From a checkpoint of a small mixture-of-experts model trained on Wikipedia.
Size: 12 layers, width 256, vocabulary 8192, 50M parameters.
Experts: 96 SwiGLU neurons an expert, a softmax router.
Training: 390M tokens, 2711 steps.
Below are experts of layer 3 (counted from 0) of a mixture-of-experts language model. Rows are named gate (a neuron's input weights, with its number), up (a neuron's input weights, with its number) and show model dimensions 0-255. Each number is 128 + 24 x the weight over its row's rms, rounded and kept within 0 to 255.
Before each expert's rows: a language model's description of what the expert responds to. This comes from a sample of Wikipedia text that the model never trained on.

# expert 32
Auxiliary and copular verbs
gate0 [107  95 172 129 132 119 135 107 164  95 120 152 132 167 155 131 133 169 109 101 105 113 133 142 137 114 147 117 129 101 112 117 182 117 120  98 113 106 106 136 119 159 107 158 148 130 163 113 172 163 148  82 142 138 138 134 127 107 121 129  71 153  58 114 140 143 124  65 129 111 169 123 159 151  91 119  92 155 121 131 139 101 153 101 100 164 128  92 129 147 147 149 134 132 122 134 135 150 107 116 144 112 136 165 149 143 148 128 117 121 129 139 170 103 125 147 137 141 102 112 128 143 126 109 144 156 175 112 136 112 106 110 136  80 144  82 106 103 139 150 126 124 119 112 123 104 123 110 138  98 169 151 121 110 165 203 125 111 141  96  95 121 161 142 145 123 144 135 176 166 119 134 124 118 131 114 175 142 123 170 121 158 116 143 147 122 134  76 136  89 141  92 121 142 123 114 107 156 128 162 121 131 136 157 132 107  97 122 165 112 175 165 202 115 127  97 150 150 143 117 134 148 134 186 134 177 131 140  97 135 101 140 117 159 143 118  98 103 165 120 162 104 140 116 151 102 122 125 120 119 119  96 146 142 130 150]
up0 [ 96  79 110 144 104  90 127 185 150  91 135 112 143 114 122 165 163  90 128  84 139 127  99 135 125 115 140 122 144 115 148 145 126 117 115  98  98 136 135  82 120 144  80 143 137 114 144 117 175 152 145  91 107 150 123 120 119 125 180 139 109 101 142 111 148 117 115 155 141 116 155 146 115 120 157 151 100 131 123 125 110 139  85 124 116 121 127 156 103 117 149 111  90 106 123 110 127 143 145 122 134 182  78 108 173 119 163 166 100 122 112 136 146 141 138 113 132  79 161 135 104 101 137 152 124 142 133 156  97 106 140 157 109 133 129 145 132 125 149 126 166 168 143 144 142 125 143  82 101 124  92  98 114 151  92 158  63 122 132 162 138  91 103 107 111 134 126  83 119 151 140 146  97 144  70 136 117 105 131  89 136 153 155 144 121 142 157  85 147 128 122 126  84 132 115 138 131 152 141 119 105 123 173  83 131 151 168 134  75 117 153 181 107 172 122 125 151 126 145 131 124 148 128 148  99 141 149 109 117 115 119 103 189 110 127 134 131 132 155 142 159 122 137 134 125 145 117  84 101  71 140 148 133 105 110 170]
gate1 [113 118 155 122 122 152 129 125 133 135 150 146 100 181 142  99 102 135 101  97 117 124 169 116  97 134 140 103  77 131  99 102  94 120 103 155 176 130 101 178 175  60 134 129  97 100 162 130 115  97 165 114 148 121 105 113 120 102 172  94 145 121  95  99 124 123 152 144 153 197  90 125 147 141 119 120 124 103 122  64 117 144 138 124 146 131 129 163 146  96 149 137 101 116 125 165 125 134 121 143 136  79 115 180 136 110 121 124 127 150  96  89 127 156 159 132 100 131 139 138 153 176  88 120 106  88 168 155 136 128 131 154 118  65 180 103 130 110 141 168 127  97 130 126  97 132 138 147  76 106 100 174 105  99 113 114 132 122 161 106 118 121 110 124 174 114 155 189 133 125 117 116 130 140  99 117 102 143 121 161 108  93 124 147 131 113 119 146 106 131 161 115 136 128 126 114 126 142 125  99 165 124 112 142 141 107 137 114 102 133 133 169 154 132 129 155 172 163 135 147  83 134 122 119 135 121 104 116 107 124 139 129 126 125 117 116 132 139 127 118  87 133 121  94 132 100 132 142  97 182 133 107 113 131 157 127]
up1 [ 88  98 135  94 110 159  88 130 123 127 179 118  89 146 119 116  92  92 106 141  98 131 186 117  82 164 104 116 113 142 106 119 109 105  94 118 145 124  99 163 122  90 126 111 129 101 128 148 106 123 174 119 146 121 120 100 143 142 124  85 176 128 146 130 138 129 156 110 158 166  96 149 104 149  94 157 148 152 123  96 123 107 144 117 135 111 132 108 162 100 109 127 108 128  99 150 170  80 114 166 151 122 125 161 138 132  87 130 129 157 103 123 146 105 133  96  90 100 115 102 132 111  77 150 124  30 105 118 100 118 142 149 136 118 133 132 143 144 127 103 108 125 132 111 123 146 162 113 104 123 143 132  92 145 157 146 157 133 129 102 118 108 142 119 124 135 143 158  98 113 120 139  96 132 116  86 118 144 127 102 149  88  93 176 110  85  92 161 115 141 138 125 171 120 160 118 143 141 121 117 138 127 106 151  92 130  86 135  97 128 130 146 136  79 122 145 161 172 115 151 127 133 144 139 121 128  85 164 121 129 137 138 103  90 123 125 141 149 123 107  97 140 123 133 136 130  97 153 104 151  70 120 118 134 188 138]
gate2 [139 140 113 138  79 117 144 163 119 128 131 110  95 147  78 122  85 142 103 144  97 138 115  91 155 160 136  91 121  92 131 150 162 120 155 122 117 133 156 152 140 103 120 100 156 116 156 111 163  87 146  94 173 133  95 118 151 159 149 125  84 102 138 141 143 123 131 157 157 125 156 116 114 114 129 102 141 121 147 133 143 107 111 127 122 134 142 132 114 101 168 151  95 153 154 138 122 157 111 154 132 104 129 117 159 164 165 126 148 138 139 140 152 135 112 144 138 140 139  78 139 142 115 121  78 116 137 171  82 127 102 118 199 157 100 145 120 118 162 106 129 133 113 147 101 126 146 101 103  86 121 133 130 156 136  83 171 150 153 146  88 144  96 134  96 122 104 169 141 156 108 146  84 155 154 118 154 159  98 125  96 141 189 106 130  89 181  92  88 126 149 137 127 127 178 136 148 142 157 119 114 127 108 110 127 136 123 126 173 159 107 111 135 135 128 115 149 146 148 142 128 131 108 158 132 121 198 142 122  84 168 114 109 114  79 122 146  95 163 139 142 116 103 106 165 151 126 145 121 152 145 127 127 110 117 121]
up2 [121 151  79 124 155  96 122 125 138 115 140 130 107 160 156 129 183  99 107 126 134 164 132 142 121 126 115 121 131 133 134 136 152 102  94  95 124 102 103 119 137 119 130 127 169 130 135 179 157 120  90 122 102  78 149 106 110 111 103 141 132 129 113  90 106 108 158 139 131 132 101 147 151 101 135 158 124 110 124  76  87 191 113 134 127 139 120  96 127 121 126 164  85 129  95 139 155 119 123 122 138 141 144 146 133 102 151  62 132 129 125 147 106 132 160 120 131  77  90 218 119 117 102 119 156 119 131  93 119 108 177 130 105 119 125 109 171 151 107 127 138 128 136  80 144 152  87 106 129 157 113 140 136 104 143 129 124  95 122 153 124 129 133  87 106 131 159 123 150  82 157 126 116 105 134 171 157 142 142 131 114 147 113 119  94 149 106 123 163 186 145 138 136 108 117 131 120 122 173 166 142 165 150 124 116 156 142 127 110 102 135 125 118  63 101 133  91  95 144 133 140 117 157 142 125 144 113  96 148 123  87 134 140 156 143 114 106 120 117 112 157 116 144 121 146 103 171 146 171  93  98 141 129 189 145 126]
gate3 [140 138 111 117 139 133 125 128 111 135 115 148 116 148 125 164 129  89 108 129 172 156  85 134 136 129 153 165 128 122 131 110 125 152 121 127 120 162 108 121 116 140 133 168 135 176  99 120 107 101 121 150 108 118  97 139 129  99 139 147 172 111 116 116 142 113  77 160 123 147 173 146  98 141 164 103 127 145 122 138 107 121  81  90 145 143 153 130 149 174 156 152 134 118 125 151 114 156 111 110 177 146 118 129  99  89 144 107  99  62 126 116 140 149 106 124  94  92 157 161 126 125 146 135 123 109 112 113 161 122 121 156  61 110 111 137 165 128  66 136 138  88 131 105 113 136 119 127 137 153 121 123 134 113 124  77 126 128 119 136 178 106 111 131 118 127 161  80 124 141 106 113 137 137 148 169 131 150 115 141 111 120 106 168 105 131 115 126 179 121  76 104 118 178  83  99 139 135 140 120 119  73 121 102 103 126 116 138 122 130 143 148 170 130 144 147 106  64 124 127  90 127  94 133 127 188 137 117 146 177 125 125 138 132  70 118 126 127  84  99  94 122 135 140 135 105 144 147 114 114  71 165 149 144 120 145]
up3 [141 158 134 139 118 139 135 144 167 138 157  77 143  97 105 134 148 174 147 120 126  97  95 120 103 157 134  86 178 106 126 121 173 107 109  82  88 131 136  99 125 105 103 117 134 131 141 103 130  99 131 112 108 100 134 122 141 112 137 129 135 110  98 140 151  94  75 198 135 128 149 131 163 156 110 146 117 123 130 118 121 113 162 137 125 123 134 123 113  84 206 121 160 149 148 127 120 148 134 153 118  87  99 176 136 141 139 142 126 114 118  87 131 144 130 141 150 105 161 111 137  95 146 133 140 127 150 142  75 110 115 130 155 131 179  82 138 133 141 150 142  97 190 130 130 151 153 143 133 107 120 120 136 107 111 161  73 140 136 145 107 133 153 144  95 141  91 182 109 111 155 111 133 127 111 122  98 136  67 145 127 109 100 120 154 136 148  93 116 115 166 139 119 147 130 126 127 150  93 110 147 138 102 122 102 173 135 120 135 116 140 160 132 171 100 119 158 139 134 123 134 130 144  91 121 140 141 128 116  65 135 116 171  85  98 122  95 108 152 131 103 170 140 121 147 144 168 136  89 159 123 144  92 117 113 113]
gate4 [142 134 108 137 175 124 122  89  90 113  99 134 126 103 131 113 165 128 112 122 117 139 149 138  76 110 143 154 104  90 138 126 127 125 135 141  95 119 150 107 133 161  97  77 126  92 124 139 135 130  85 108 161 111 117 112  87 125  87 122 128 142 165 128 163 129  95 123 130 168 129  86 135 121 126 107 118 141 128 143 115 106 106 136 120  56 104 143 101 129 126 138 146 147 160 105 147 100 137 137 112 135 180 150  93  84  55 138 109 125 133 161 114 169 135 145 140  76 135 131 104 117 119 111 154 123 153 111 131 119  95  99 149 163 104 122 128  86 172 127 137 135 102 134 120 125 118  98  96 110 155 135 116 176 156 113 118  97 142 119 167 146 127 112 166 111 113 146  99  87  66  79  86 104 145  82 131 145 127 118 128  90 127 158 143 150 165 114 151 108 153 110 137 104 155 135 163 137 123 165 144 138 111 115 121 139 165 130 104 114  96 141 148 116 140  66 152 126 145 137  99 114 166 141 121  98 112 120 136 146 122 126 135 147 109 107  97 103  95 123  76 120 125 157  95 109 142  93  93 168 145 152 118 134 123 135]
up4 [110 145 126 164 132 141 121 158 154 133 157 134 154 154 106 156 108 145 142 164 121 112 106 117 150 132 101 143 159 169 137 147 129 134 159 152 140 161 148 131 155 152 149 169 151 158 147 142 141 135 176 110 144 129 134 121 161 141 111 188  95 181 137 155 140 122 117 157 112 128 144 166 113  89 156 117 172  99 138 117 136 110 153 133 170 142 124 151 123  98 106 108  84 132 109 118 125 158  87 125 132  87  67 125 161  90 175 137 147 117 113 119 133 136 160 136 105 147 129 135 154 177 141 140 138 121 129 130  38 160  96 146 124 116 155 151 142 144 109 124 109 111 156 128 136 137 144 111  76 127 101 135 153 128 137 130 120 115 114 151 128 113 115  91 138 141 118 110 129 138 124 185 187 104  97 120 101 119 138 144 158 130 157 137  62 171 116 144 163 184 139 118 109 163 133 108 117 123 121 129 141 138  99 122 127 130 106 128 170 144  98 103 109 113 137 120  73 145 124 125 125  94 160 122  65 128 121 116 113 125 119 144 110 153  93 161 153 157 116 106 151 144 144 165 149 137 105 167 121 126 151 128 135 115 108 130]
gate5 [181 135 231 125  87 124  95 150 127  98 104 107 108 155 149 147 111 135  69 127 147 129 104 129 129 148 147 161 111 131 146 133 154 130 147 135 136 130 124 173 129 140 151 101 144 136 119 135 128 149  83 136 113 105 137 149 110 121 110 160 159 145 110 157 116 160 141 162 118 134 156 110 123 108 126 143  92 123 126 105  81  90 132 163 102 109 112 144 129 135 131 105 126 120  86 115 141  83 115 157 143 126 109  86 121  89 123 182 121 133  95 122 116 165 147 166 100 123 165 138 132 138 154 120 130  97 148  87 124 122 124 106 136 136 119 127 135 156 112 153  85 148 156  73 140 111 152 137 187 122 125 123 140 111 168 157 128 155 125 115 131 130 129 141 135 138 119 114  97  86 152 194 173 114 179 112 102  97 129 148 157  98 127 149 140 168 132 106 174 124 148 136 152 116 113  98 112 143 113 128 138 153  98 126 139 133  92 141  96 127 133 178 108 148 130 142  99 166 144 135 138 110 168 100 148 137  81 157 121 141  87 149 125 135 129 121 128  87 168 109 131 120 132 129 147 147 109 118 114 138 132 157 109 103 178 133]
up5 [144 142 149  84 105 108 110 148 114 164 107 142 148  97 149 147  98 160 110 116 130 154 114 140 152 100 136 124 128 127 158 145 156 141  83 174  99 166 131 130  88 105 103  65  92  95 118 148 128 104  78 112 159  88 136 109 122 108 112  94 126 125 119 140 142 111 140 100 122  99 123  65 138 138 113 126 130 102 119 123 120 112 160 158 117 118 142  73 148 103 121 118 148 121 101 111 113 124  86 148 158 114 124 134 157 114 149 150 138 142 123 139 142 125 116 180  79 124 138 122  84 110 111 148 149 167 103 130 130 150 145 120 129 168 153 116 127 135 137 165 133 116 133  87 150 136 183 113 154 118 137 145 115 148 101 105 132 138 138 143 121 130 132 170 110 103 114 192 122 131 129 103 137 144 115 105 129  94 119 146 153 147 133 108 174 200 168  91  99 147 122 158 168 126 107 143 100 151  98 109 143 114 124  99 119 180 123 139 102 165 134 106 118 181 115 164 163 120 125 135 153 135 198 120 131 104 105 139 122 108 122 128 135 114 142 171  97  97 152 146 116 124 136  94 115 110 168  90 128 168 111 129 125 117 135 131]